python train.py --n_experts=80 --moe_layers=[0, 1, 2, 3, 4, 5, 6, 7, 8, 9, 10, 11, 12, 13, 14, 15] --normalize_top_k=false --balance_bias=false --n_groups=4 --rope_fraction=1.0 --schedule="wsd" --batch_tokens=131072 --train_tokens=1202000000
Below are experts of layer 9 (counted from 0) of a mixture-of-experts language model. Rows are named router (the router's row for the expert), gate (a neuron's input weights, with its number), up (a neuron's input weights, with its number), down (a neuron's output weights, with its number) and show model dimensions 256-511. Each number is 500 + 50 x the weight over its row's rms, rounded and kept within 0 to 999. Numbers have three digits each.
Before each expert's rows: a language model's description of what the expert responds to. This comes from a sample of Wikipedia text that the model never trained on.

# expert 34
Capitalized words at the start of sections, headers and list items, such as List, Award, Notable, plus ight completing Eight.
router:543533504526550492392608538454568528593534440537470482497450445446549491540421558493543553515500513474373503469574602513567478447436598553448440477495479480415447534523539490431469538549482536512462557482452494460481423430501499467515471498475508472503481515463565512523592532512439466523505450502525407615465541460404506520487475535486507571450483571559411553402568527510477515417481584460500511588485498606543430477451443506486533503492509472441482541477456479494621501492497441562589546523466470469500455513561442520450467506431487475569489442439555429537451549502514447492490599447544486441486596558504476476544497490569471463492422592401538527451462595514490480419521625550332496461521455480449440508436518442531559480517458569487491466614434497468594562453456421
gate0:471528438550455530578528572396435480484530452533501459568505568490562523463493434486499519490396443520514514477551441588479462422530520474439508487475486455517528463546528531514510474420577593532515388444562453531478485518493478568562558490582515430524445437504440464491525482515429501511536557483474361538495497526524472647567547537413473485461605457528536521584452476539504524513497505555487564554439497521460417555487538445516586479456495495512454576559531541562551499532434525471444468517472558479508482545507518465543501443494504517511522555454574487519479482427513523454524490543557490537533544472516576492347558436477480439552429532495491541480434455477471469490429489590450456463471499459489445582434567487451504428605461477483491498481454441514413495518489483
up0:489467555485548475580517493608514468454460470491510506425552497558531482435450531489477533511474480543498523485543469467550527466529483554581484537592488553527505447482405511525471533441427546522505500446512546489481556515425553484482478486587489550481537561500488520576490551484480551486529553517555565489533455637484532563532549487443537517436518514529523549500464546459593535560466470571532503459446486523470486458500441505463568507411521483557464462574470442365625622607678462455556558520506531449494462525392502464567523520505615570492563455533510488479477605514377467464492425434513494500552525574451513491472599457584375526546448488455576537400434523465487444520564435519450497572436408537503433564531483569428545486530526468516435578553422562440557609454457620
down0:473454528515446450498486496550467540519445540540514598509557505406559543553503476485558542413551475397543431577534500425461531479458469558575556507530549495524459516445443525469521496532401504465518501473400509380411454403436486571427502460434480407480574454515509479500489480560477499418518425481558445382494506541450527466474458529514544475474544426528506524506463451497606542568405544522540469469467499474496439502526508460485625538508516494488536538457543522549480478509612479567538475587422496485552477554543594499441463529568535537511533603519408471445515444553479486518469490511515490533479411443488470473500475512538543507428505539534492529505583460494595527527528512466501504550516565493464499491527589549451545540550511533382573530475422426483476522525526415

# expert 2
Heading closers like ==, the first words after headings or paragraph breaks, commas after introductory phrases, and "the" in geographic or infobox text.
router:537541564453515556435550597423559511492600471497446474463474432504569506499435470409487466551581476436508604568496504514586557419515518500483426496458399482512391527541506508487438592545440491400467548530479540400579476425534453488497453449442516525510526458404577537565504506543469465571576391482525463542473516439484571544560513578512522571430511567524515542452544521505446486399494554436545487550548572553522532549432476435479556509543528597471493622514500526538528466457388537457567521535447453426496492490522480432502509471481489486563491486428565455528522542474591472469580572497572493437463596527524455446489509457560482470425484572437534484508461570457465479443508620590420505459493491491508489439446454493548533495486497555500534472610465427439595489453456441
gate1:612508428506530544424493496390580525503475464583500530469518466498409521528487477547477550602465463554495526542480507451589482410506544540504470490461534501485488467466449450492511553544460601470400550519452534422600388591589450486493483490515515406523529525454547541551457509586459450457568448530503378461413498473427587549461514482568478446480544474403493574558491558557560461511514518515587450510541545548473543524505515541490514463493547529563578435487483533415495513447569499440489499535508474583535406498423537444572418487524539433548562547526556439484440484595417491489574468529515454495543539578458529406492497442528485433512413543473542396480513515465490548501475432537510510528532514488373515559543476441546538558471476480496572449484526537469518471449511465
up1:455433589599495497565606477609443474490516473456506456495500502570611501473583544488506501436534582422512479433521502510467512550534487437540481556541477575505532525525582509531469456482593420445588450480533520553440604523384507484477485417494444668528504455503494404467554516460635487539390549455529553601591512560506425457572537481445538558527402528569478399397526472470465529498435560506399560527505504452524486518480595464483493554523492540378515593445463447539474437518461485567484471506504569439439562499541478516431530463476449558498435431481421526561516583486538526465486473505503527502421483441556529502557436549460546578477582480476453575506445467601534386530500572498473498483483498495607471443480569527473480444629485574486441522532450455511485515532476443
down1:503484483533511462505504581530484490464451432523529450498485415499514519425485520465528575522551485506121529523547727593432432490459446521496541548492447533469495514458561612503465515490440480543509520512529504535510461545524486430489562501446530504475514473457472490494565729573491447508462563537464545482483519481526464524503444515479443581445514528547508465473528447497466458512575518457452482453502484459496505461517497503554467548510582490496471430502521566529583561445466247426492484458348494451500486478580468525454510491496540474471538447435594551440502532475589462552438511466519517449479517476522493501490480546474535486464581453482572485508541533513505502457529466450528526449480555525423411445447561531484550513479489426460439480685479460552493478545519571

# expert 8
First word of a new sentence or paragraph, often after a heading, such as The, During, Although, His, Composed, Initially.
router:489514469559528518485603525447520493548579481558557452469407495449521577536423464477560486599549418462494493459522587494559508482452531560488464518438470463500383478566470512499444498535445486417475567499509482511583400426551456513567436502484521539447490513485546515538594495543473481505558485510486427593425619477429545550543503549527514583445507520573406563463523539540494479441522537467506562574558562579456460574456418463486539492552470522554511552431474510540554468505438515507570471536445481432498425515512484435612488535473453421555500506435571462500411584519549459507588541481552452435477572498461486503498471509551503492454438545419539472463466561511523432467479482556410500503444489482494483486432530464562545443471445489488514394485451505402528566463469432
gate0:419345496544493499349551502450533483478550492545529442497414540608568475467503410501466411514479481470466483444467511493469518416480442548538522603480522522462408494439484539472509533471578496542475485515567569480552470446444520496552573510591497517448436485556521459463533488397454488435470540494490502527584598528526519522581509475502437486577513489488550462533484501462479536495541582628507528553503467554618574542606441570503433473509534487620476449493605484549554486494520566504481471461596491472513432527533457525547594481519430510473509556481533494545559427499592515501509495460510511420538510551438545336508537487534473490493496502520461474479516502532553659548583449527552612512514560554524437453590494425533504425456469476502559592475574469529518607489506490
up0:512429494473392510544472439527449526493461511466413486487433511432454475517633402370503408496495485510532488607541477526489516489493597456550476485553507398501500510521599510511507566488670569546428487564430484508525569494461430562549542494550497502453408364502521498434513496529428557454549427466617446454489515490507455433521480586527543509552383473413483481529450526491442469526477462546549534433484568479412440473493516499597548447569448512465549476492496539438423526479542500549370541555500492482525505477465497432480454515612505470514520497507519506494455636508473579448489418573490545544470461516559585549387422509500517461513511494465481534553505534458478477506409472528592467655541558452469507524585496528476524529479588521528515541480458488488484526559475491
down0:475513525517471558485485556519489477410528506515571503558455539489420472492399539615412479601518507557546586425400466518472544496468396588456478563540524533471461489463495506429437514522561493485521421379502544516464424590566573491493481463551453535487445518504509524588470401556613498484448561459476542483411473512443469547470494464437568566425579489531442560519550569520513448481552500472455439541472518379587532498495474505571475492479525554431486539551518582505505454490456535519442531516462497451539554504508514503479525525540432421529452488531439402476604356511496442508467511594428414503532457438543487529510482606470463498540539580522498552525561427477520503453518466567455429489554506603504574436517490488539546470490497411464419541454527532404544517440485522

# expert 13
Time nouns and clause-linking words in narrative prose, like days, time, years after this/those, and that, where, which, when.
router:536556489460535512409612524430550567526566524500452514505510456516540509502517521488593469519548438505447601464484514471543562503480575452476473461437467456416531594555576528484487570517509446416451554441457504490538423439492487419512480460432532536404529512401492399547517542538456469582538457423511493533516512519432501487519596552547536547419453510576437483495536543547554468417463509501551522563521565513443547470481488490433557492480483510555490543501471555533531433506443482618508497521468380509510430518477477504465506513496493460531590498464489503570517594444567426445472523513481515452493580517523506487494538485512417416450422529481550478540423564577504425450449534517468403488505485455609459557459500476525484465554498584512512432474422485524579624460475450
gate0:419458497496496494538462491565389468474534471569567470536507470529511575475566478444467513488638541471511568538439476469511578443594452467536486609550481404425470490486497418474449507444644491489544531547525469548496541459554403500493541481511482529495491546506514377556514491516592478446557505422482545538446438459479674466535477501441479492521516589557474449525469434566426466493378530455539519462551509517396433480463500424526519572555544543476474492529542521462518473490466542501448572619481472478484510533587461564483565582569517439441547456473596593543527512579505445493486471527516526457464532575507498483485452549419451465588546466424495434423452456473488529461441433471482427501505492489594507546516424526527492425509452473487554507438450480534514604489502514
up0:587481479513529499508575481503520525522572559465514526552504506453615488511507548603474533457518499440476433459533476518472512505447494523513550423452499644443447431498470480460590508463451397501434434561473550472489416568527582503493477447535443559509446410498482570492549519341481483583495586499423443586517524496498444469420485531510476561509551510469532586422538500416528541518550520589482531433478504523553527527604453506453505537498473437550489551494479516563494479533594441523534491430511509538621560399506530466479412508482504504508570498442522464474451513554440490622513440471453500602459544465464471461551585479551551505528458505597432448539590526419481503527522529506517546493479437433465457476473533479421481576541447505484374442523547546465517477549493536
down0:457478454529472474568480485511488501447470442525537562496509590538513548531463475523551461494525458472524551566571548455366422510539549408525489492576496486515533480521450553543422497526593636570502462486583583418507600381532517492515490489487530544523513479493488464495498491498429485428423502425493560714415524481592462541449592525558533504592453504497477393441472457377511464506501522535567494474538485472548422478442461528466459473450450546546472564455536596572519470532502465523569445459583492605413506494463463487455543556398457506436487472580469514511525474615510432597431527448514484489505469471506521550590457485501496461531352452459465555507493448475494509527531449495483446519396578526579475456552521542547427574528527508474524583545553514522505597521464502

# expert 12
Tokens opening a line or table row, like leading pipes, dashes, The, In, His, Bibliography headings, and table column words such as Pld, Genre.
router:496468519524584586498436567392583561555549466485505426474446449467485505464513476518512581459577498407520534559462550442603559564505486537479430448454425449458531522590452442471466540448490469445476533424568518447550395524476542486488414411428488426490504434503597404495507492505504440498535509388553538508475575458445553510582557504547564487498564529535502507531529535562461558467550541459548504617431509565559502574452507474502495544576541528466578574475441573551544501522411481528521475507496419498481481563552419431515474411467543444477513494433518511545458511511567532411539541591548504467485491510526437485471543504577402384454480555443524503547433500569436433556378587493458477461451497449487438498465545462578473458410529532501563471573392467413583553443502423
gate0:504493603528509434539530521410551453467599449478549547466503471463599459472467545490556579449429463566482515555531458504525465485449528503422482524413526571476502459483563484453500533536475445517461524454552553522408509583473544531461564451549540463347499492505475459477505492473465484595413554475362472534565499354373547538484497476572536466493558594524572570506526447528532555535514534546532503572458585473527536499510503459562426499477443488524524498527374479468476403510457519529380445499553496542441503585379539488416530466371548440515547488477483433495420496462617498483473517489490489511535555476521421536605544520512506531490494462522420608569550498522533482513420479413428534547541470526502476378518482435516519484465546503498500474498493469483566492508491520
up0:545596540518437557595517516462520383386484487469490467452494498546476561417456567554488609426464461545452591398496465434583473494436501581500526427490510504492469489489521551503514483574562461529491470510535580470542472473470539476448480482522549436555593503512466398500476506523516493493444473545407489589513519514519515452446574521445460482498539424502463530547526433423513461437508427453497531527639514539542450490579528387484439550444480447511587482469440602551480444371550510528562482544485472526451509551457509526457470546477494455481481589450543503535549444563548454557427431544489482441460584450481463417465517460541617501492472430450494492438506568547472519581552429441522468542492528530477555465510520513427488649530472473528494445514480570494525476540514482
down0:461528622450520514547459514587552515541547517625538531525570488476509528544492552523469464445460519496406559487553495406501610381467505561489547443504552487487491467500457545528532544503515562457499425516524395573427512483526498518479540563551498466577359547459497498559507420562511428516553432449518493483451462578480532521500520539364521573545535508541625535468495484447568486455475521381516511512526575466468517445615506545505527528541456465507552550514522452528508456470528554546476439539429481534556555524508485515502542473550457501493532462601443483578538611507493507436517506449505506401428482521551457508413496513613467498437522487479506433455560580460461476491483484401459515550505557380549480494521499457467594465577478569577478463397491574480492470462440487

# expert 6
Colons, dashes and pipes in list-style infobox fields, like Publisher:, squad-history rows, song lists; also studio in fifth studio album.
router:526514435502534560443589552503520512562497486532591476510455434458508547463454530411527535495576405455450492472514586488596540466434511514457482554504474461414543510552510433476510538483528574437469582448492574422474417521515506432555479477532574440447471428499538456487541521540512502578566500500449517511527589393505427492573551493505569588494581512536436513416579483554500582438441566476576546602522531523532471540460490497434534494541524578434571575501533583499546434543405408560537571560482394474503453531513500477566466421508504426566554453408568414563527533523479479443532534583539481547461499520582429411528510463585399418422471582444572488542462566523516435549440526506453429534468535511565470529454577444537514507502529567544511470499524469368628564414487436
gate0:424506511483553504416433520527551494558443496566451545479458502524437498474521493427506460534545494433487488504535454478508479506576502550470490444477519456500422451484462507560541544610396540367532437422462497449466521518479525469479627549542491535503554557502521413459508527535502520527556507505496455424494530419470528536545453563504467615566457527542502557535528512562445588630550477501547496414535500521505533502533473470445586418492567581490459469419507517608491458547550483423563568543474418506546434552517496518380394468590353556494493576440458467535473496476492472342420577359530494537579522505459512461529459469526445484548520509413494524458476601541562505417604460500445585464473502531467459530504514576522470451461445568527576519566434510529480471500546467
up0:525522472528441522568544484490531466555534535482511387495512468518499453523505395521509475512580521621499582528475536544471504446458469500490545460464472458407530470503496526463484472437590455486513589470523424567518481484522474443487455491457472467426502504477548510454504498509518442502510494446481559427378435541487480467513507390576404454472502523521459458464562529496460483477488593496370543559459469482497489504433513593567422450474500402502574485507475463530572576535395544536459464531529533456435502469543486544556624500390636399484510413463575537460512450542478474491482485487415572476454574527442469537418563439443515389473550433551470514467553393405567519540486523533552335420571439433437523540536459434458511437420586435477562521419559484509503465523485501
down0:477440576516488456546521480535543548476515529415468418462517431582543599507408503581505413511524469571464667492522474495528457463584524505503506450505550432487486560559435422504571466494479488487519429565470479560451490516577455446546528394478441504391452430500452544509500463570553519453586503414505546434494483579459510487461523511528543451426526572478492522511528619502499529483544582487401608523562448493449522465473479398469483525486478499533519501494473493491557525521519467563518589598466516428439373501517464463519471527449494455654484566515486546478475505541469480492616578438440461515557528595510501538474474542485491452571516465489444473450523536551566448502449483476527478451457483549528508506469464569511499534481480470454525496387608507493442542520510419